config = dict(
    experts_per_token=8,
    moe_layers=[0, 1, 2, 3, 4, 5, 6, 7, 8, 9, 10],
    routed_scale=1.0,
    norm_place='pre',
    beta2=0.98,
    weight_decay=0.076,
)
Below are experts of layer 2 (counted from 0) of a mixture-of-experts language model. Rows are named router (the router's row for the expert), up (a neuron's input weights, with its number), down (a neuron's output weights, with its number) and show model dimensions 0-127. Each number is 500 + 25 x the weight over its row's rms, rounded and kept within 0 to 999. Numbers have three digits each.
After each expert's rows: "gets" lists some tokens that make up at least twice as much of what it gets as of all text; "raises" lists some tokens whose logits its average output raises strongly, later layers aside. This comes from a sample of Wikipedia text that the model never trained on. Tokens count by the router's weight.

# expert 38
router:494513521538498478511539498491490479454496521514510485511501496543470541492521459487468440489494496539493491490512485549460476478491509470505495513515505479478490533496480463529450466502499523562490542485493539507472500498538476468488487497523521491477517482560539478506532516498500467483509547506472478531498490524507474478491479486521493543544478522460509511501482561504505481483541
up0:529515498516496466544515533520489540531534480488486541500508508490504473463486514461473532485495504500536444491503537529506485460508546506497520493456515521452493525465456505550478518445493497538484504512482502502507474464479494526481497572498517526476530478506526478535493471498462509540493483518476488521476536475521538497520471468497475527486508487490480499510473486484478482527533
down0:526555506499470489506487476488512506473502516511469537504511515485512488435525533461497508474503459517552504542529510524526506457501498496507538491504497490483501496512451504492480494496513531469518485479484497493506499464503529467471497555523463509467456518457531527476507506512479505503450507460514537531467544496511485528495486511494523505526521495447500439560504525517476502483505
up1:490502521505504508521503513517491521517517463526474526524464537471507462505499502533467521499467492524484432523488493533478504502527524487460514463461502476470512477461531505475496523474469457510514475485500479495546515508491498482466535521519519507418527529507468506543523494478495473557425486529507489512500504494502529531522510508508518504478507521507507518522517452519534522485509
down1:529497512501497438494486520522488550524452512456447540458493510485506490487513509446478509505513455500506534549521516494505507460485510517477546521481491481475498509531513532508515460515489518500503518499515526535512488508546495503513499483497462475523474478496520469510473519471479495515479469529499514428518484487466506542527485521441498453504531541527533489508501511489495502531484
gets: "s", "a", "d", "la", "n", "ot"
raises: " champion", " finish", " won", " Championship"

# expert 55
router:487560512477484531486518501506455476531534518468497506479513511531515484490497541475487481567467536480427518515490514480555490508504451483519470526520493514534512470480457493499500510529511514520503511467501485512487531515489501554491461475479482455497503497478536504455532457490494508503520470520506495494465523512521501522446486503506525504503473511490500518488511510544496550516463
up5:466538494510513510469519516498490539461508516472460512488515507501520487501468477485511485453473497494501510484515497470473465482505507477516507524516536539505493480546492489521535465511517514525509521485461473488499532547526490494459479549499508494463531528491478510507470482517532503551535448516464542478491494527475446525472490478455471533500455487472556538514490513510519495486473
down5:456509504500495510518513497532510484517520502451521510500486515508479531472536476464501430480516440504511486528510507514462489575489505462508509496492495540516552525525485561490492489486504535497479518499525496502478528475466507493502446490439476459489488543495505492523488473543476520491504487520540517489502504516502517535473508506535514539498505511470508448474468499486476495525485
up6:477500521507503495537513504463472472504484504490514511555535514532442487524473525488508504496502519481519479508548500504462484525517527514492504462483458475526499464472499491485530488568462456469526510495493542471488491489502516540486499467545529545520473519463491469511461494506489492512482528471546514499485502448517491496537507524464526519442462496507464515498519497494483463484503
down6:538454482504502522459482513501475510471468529525482516517480484515515490510517550516564501468508531473505476487486558478476531492487517513497531462516502526524489506477541514487483499457517473495535413489459477498490511509503526522539516527497498480508463470486516504467476519498455524498506527490516529457481542508539515497499520452501500493487462524532518504483514525488525468478486
gets: " (", " S", " W", " E", " st", " St"
raises: "va", "ve", "ga", "ri"

# expert 28
router:497538479495504500520504476469446481525542515505523521512493537467498503485502507552485517517486493488472538494485475440531557483527456512524488514524491501480539495483472494509468512494557506507464467552514511464530498471491517510531458458500524503480539503502509469491530454499515490492492469504528500548474512471445498524497516541477528510520501471508486527481499499530516504530462
up5:488495563509489477483484491485509552476509525470466496469530486515500464474482527455520535492491452474544515550474537491467482505498501478481505470498513497506469496519551510532493494508529441483489483477516515511491514517488453460491511536509500457487493512503500478485512488520532487511438485488482499474464517506509496495534532556502503465452497519512484495547499525474486545482528
down5:534513503475509444549476522534482480503503497481512518504470507523457502467524491520554489477512479474477507515466542511489494455508530483507481488491507491510466500558498492476501461507489489544480593484495517493504496442496463537508487515484495509501475524492539501547542480503538473468477500512516519497478492544542449481492500476474521522489516483508500473490527531508506495516502
up6:509539463525515471479485494530517503526527497501484523470501517478501526513491545523481492482474497496496511486494492480526506412491479518454538537519534513465466490508454508498530488537517479549504504524491455507483544495486494509516487513509476559505502490492494511568476485544532489487503519498504512524494487458474514533491484480464500495489461559491492514466515526530538485492465
down6:487543506535494482534475516506493488512529501554500478500486524462514523524494453540517467492508512511497466484549468461487495520472507509492481494474478462472512490499521516519482532496481479495525498500508505503486487494518528498535519485521476431482502497516469513471496485475456544541459507546540453505496548481502494511446519525511528518510478500481505467483473510543460532536546
gets: "ur", " E", " O", " D", " I", " B"
raises: "n", "m", "ga"

# expert 124
router:493488527507520472525500493519496515473512486494519446483471534505472470541481533483496515485477489456464520523521543507479545534545511485483519447454496485521519508497540503519539468474519463459462519490513480522521491480515555498534546530522490483530472492497489437502470529482466536507487506487515485504473497481474516534527503504511521489482472529494497478467533513523475471516472
up0:484479534501464487492522543498521502491516511494508478487476508473501484461551499505491506503443498516450519492547509513546529489530495518505493509497498502492500447478506494491507505500512486524502498545486501516511499530495531579496466524478477536492522534485434496493488508471527461491468526479474521532482483520451487502445527517455465509466505517489495570504497492524482499463490
down0:501546502522522481510532483495493464506514494507521507472484531515500497457463487502489504463514506469438519528482517523512538504461470477477512490501540484475482519505455495467553503484509517496520494481542523513526483449499527500510516530462512431476466526457502500480513551486507529515502506497484537502499493476552510510483572518491521469486522527490510474466459509497532484516506
up1:533476490502533480539540493538491499468511478513513505494504539455472524524519477546503521471496491526548497494512522468477492555468516491445484481494483525463529498476469485494480489505490480508460517517538520483516471498526455486517475501526467533528492479491484480498538508502439513502510498472504506531473476517486520502525467478473479524546499527461485532496493540457552535501516
down1:530564508503513485510483474483502481478523520490485496557506474518555445481501492526511469479502484484506483494482503522513450477485520558494515494506511438510478488491501469502476489483495488556493478483506506539471520515494511474478574520462471474497520474515510494502500486468507555484542521465482491499480493466522516524459456526502514512504483501529506475552508495545483517504521
gets: "k", "b", "ra", "am", "ate", " K"
raises: "k", "king", "im"

# expert 48
router:538514517511502544504458488530490507489506513561496523466499527553508523489501540522486478508477457512435481514533475517497497471548499481470469493469457549539503503473487515484507530509504520530482481479496474492498490471512550523487498483513498528532525495499534486466515508517476474475542526461539464474473498500481520508491531489499516513454514502521480485508543517454478481542487
up0:533514472522518519536526489525496477481477479479536467485488482483460533515475496520515512443496465527508506466541535473516501439494468522447502490494521476466496475429483490450476487555516535520485516526514491479502491497453486531481531497529488497490509514511467515554497501494501488501501502520458509520498485520468538463503533504500484503478476530517527500490519485500542538473520
down0:520499490462534525487509522507513548506524463546522463472481506497528535520494524532509510478483482510483474505521521509511508450566468527507501504529550503503456482485538558486489487467461472495494540511510517503465499479497502499497549486491481435496483537499462514506498499483455482476506507501462536472477513509505504517504514473507536496488497510442481490532528461501485483545512
up1:506498496531479518513491509510490474470528509533451511517508495489545509500475493548497481466493478505463453484530488481495453511524481509432459535444514493476546493476518528503490483521513512510475534484466499475511552447545524493472526534488493492500496440488530511496510518506505495498529542484520501490492491469504539503479529480507521496480485512520500502482582499490508484535485
down1:511530504512425530516479524483499492456542497494517500485531499467532498497474516546523466495550470526465501459489497513513512537524510470506459506447513471521531516455494494491499487485515511503476453519443464488488508459542550471485523474510493500511518499513525527492498496533475501460542520487540467493518480482475533481508531519504506529496507503482490490511534549498511468503485
gets: "ve", " con", "ive", "ence", "ate", "ion"
raises: "d", "son", "r", "s"

# expert 34
router:495525474506475529518535513536452514482478512515498489507495498468486510505536504515511473485542469502533488476512472564493494500524468525495531511509502572494465532467526480532469482488486439553452522505491549499494512511485512480482537528510531492502561500487518512484543509518521491504512483470486529494495532557496468504514515483541483494490506526489485489459488524484508513497550
up0:541492488529470476543508531521484499514500481480520532448489521494517460471529539483528516490469494503470511448458503523492517465508497523493501499474532537503517507461489504519490472437490500526454539539497491515488502514469528471501499521503546473463561511500482514494511496493496480510497500499475554506458488506504517537544529483545503508476464529517500464465465507493535501514472
down0:498494488522523475508524516535488508499514475533494489500481533489478496445498496475529471485489488532499505486477508501566503460464518555585507510482549496492505534462529485455484509479536457569463476497494523471450458521493516480509527477516514496510534529476499480503522493529494517464485487491503475522490464514500517517500512506467491525490487511516486497436485536499503499510502
up1:520495469495531521478521523484472511492437531499456447506512519494494509546493510535535510502475420513481544461516482511488492477522501480488530490511507514525476492502469521492520453499507440490484492485478510512507518498549472456496512524501516549492478533494502482510498500516485476446527502519515531526498521531435500472494485482488525494503489506519457498536550491476477493501469
down1:470501503496505472516479487533496499492514511505510475510479506565463482483520531498492474510518473493540506476524501516496506492484529522513494448512508483441489548508501467475505506490514512522520497520465539488525499508479522433471462445491510459520489509503483513483501461498500515532486485569527485497560531524545492505544451501510466496554495519485504487483522474481518453495507
gets: "s", " 0", "ish", "%", " years", " \""
raises: "ism", "air", "ized"

# expert 158
router:490528465504513480468523544471513504495504499492518477527501484489480530488467509471520462465446495487514524515514485462483491477487504478484501503486513468539487554504481484498492456526527525503474501519468511514481467525490494449527474520490476554488487538509497531490490473523490525490543516545527499555528459499499517493498482546490528502523483521458478550547482500472537450475492
up5:527491500482508462518520471503473515518482471473504477463523509486463490484501495474487536497508498486467554523519535493460503523547479480419467479506488527548498517476502496503536533488507503509449490509575521496490509462541479495493519492549494512485485477492534507546507526502476499501499520463502534480487514472519536486504501495451503493498547525512503461468511529490512505533537
down5:537515497550489514505515458498517496525499503502492473512509536535517450567510544457507470522496473534526515484449500474508505491490540527525487530511466451446484482498495496536511493496468485492495553475459468517501488507473505498490523517470511464500515492491504476479472466492510495512507483498505523512512472493486513565515489493460476447529542486545500522546475505519523496508473
up6:484532479495517491479531514428487488479502499460509472513543482440526461486521536501518463498504459517535487520488477538506486482497499510533484485496508474509492485490408455482523467482530480530505511555485487515511508505455497504480479505482494524551493484519493510495488502464531479519528505490492518493511540561491520475501497498496504503498498522461475524495554517522512544513507
down6:499533482518530520512480516512533498488479509498519465562477492501483503453489495475527471458501508503485492497544530492466542514530515453479515509523533495484475535501509524497438464511482494482499432503515524481499510503509528458519496441471490514480501522522458527461529480494512572491507494520498501512521501486477546499466472520496448495543520530488518495527495506464505502521489
gets: " to", "-", "i", "d", "a", " a"
raises: "ctor", " $", "dge"

# expert 25
router:522491495482505501484493497492547506500465490457545512510461496542521478531531494496511465476528493485451525506506461477503496484524494471520501480474489490524461483523489511504520502499509499474551485515533503539484531549435541487524527484482448509546503474478528506505529481463540507516510548491485493466484480518493501539560513506506552481513479497486485460474491465511525531481484
up5:485498506491516476494500538466529559516478509482498464481485451497469476513497488527507505478434502470525489468481501461512513512487504485466500484502475492495530532492471501494510511490477519461510499485501491514498513532510485455506488530520507498516480495496490507526533482451519538495539511516510520441478538517466555473497493538497486463445534531540494514486528554502540535548525
down5:516449555511524469508520495511483497481492531506518445527499544504473509498473503506532522505529478524477484533522500512465476498493492514495504509515509476456483508494526523488495461500495478495489591530501522498490515500479529503467469518523501505487499495565490500492482526545476463524497486503499526553499533535540470472523512493471484519465473523441528483470523482486466479469518
up6:496485506478522482541475508533488442516500537526501526447452470501482534487507495516528505491479485476490504495492501484508520496489528499470500518499503500506463531462482505477514517487454513492511479456501482526512510516518483488518542495529523482514542487483467525502529508498517528505488490533488516508430511495540547509494492495504455497422543508568533477521491546462506535481495
down6:504479482504530541462486490470447523504518514492490483529497514475505484510496481526517540522494564520511439543503516480490488509510490543505537501489510495476505478523535504490468503523530455482501586481549505504481496514481516517484439520526481491501500472525488484501457485505443539531503506468515522526483477510463503517493485502486460535547508514472484499503517498497469501467476
gets: "|", " re", "re", " Re", " de", " pro"
raises: "ad", "mark", "ce"

# expert 56
router:478457503491486502508530477485526489472485478544485486525491494472528488527525538523460479530474460492499463512444526534496541567476533483538501511523492496498541480498502522529446529451514519492496502467504525520509494479496522492487549479520487494512506478515493496469499498503452535514478488507489447496465527495505507536477517510559535502468499548476539491525530488480491484495496
up0:542498482446446515491508516495525487488436491493506491523470503497505476469508497497537507478495521512496472494500557471514527506509492527527483475483505515470547492494493489512474487478496522475543496491498495527530477513466502566509491564498551458477529503503507490472500477480484510519531461519520522508505510485515481513529515501517441488457527473459491530534483468499509439467499
down0:458498544519512472538473506477474560499528502520521510468511490491490512520565477494570504502497453484516503508506444470521472436513491496500519474513523547522474497505477509510493520493476474506489489529495500485476502453470451477521516543455481511521513524514510470491523538504533482495503516533478473507492500494499488508530563490498543487499489512480520457477499470516476503519509
up1:489477504467492534500512510497545510508480477561526505533456486482516514525478521513497523505503529546512490482456488480468579521508494478512455476506524526483513475459517514524452526477501501504496509470509516543517461514463493533505528525499502486509513458519514520471495479507460550523507477539491476445503516480465518527499497523531467460468497485500480510521504490487513467453505
down1:509492504531490457528469493497446536504503511506433490490535472519498528510524488455534536494501487461514513538509518518503452498481510539498520519511512461509505504523501464500521487513528496500477424489527515469460508448509471486502525466519482533512464534536545454524509522507539475518462506487507503531472486473501508478519516483498499559497494504489493497480509545505470522494482
gets: "t", "it", "ch", "re", "y", "ad"
raises: " goal", " score", " Stadium"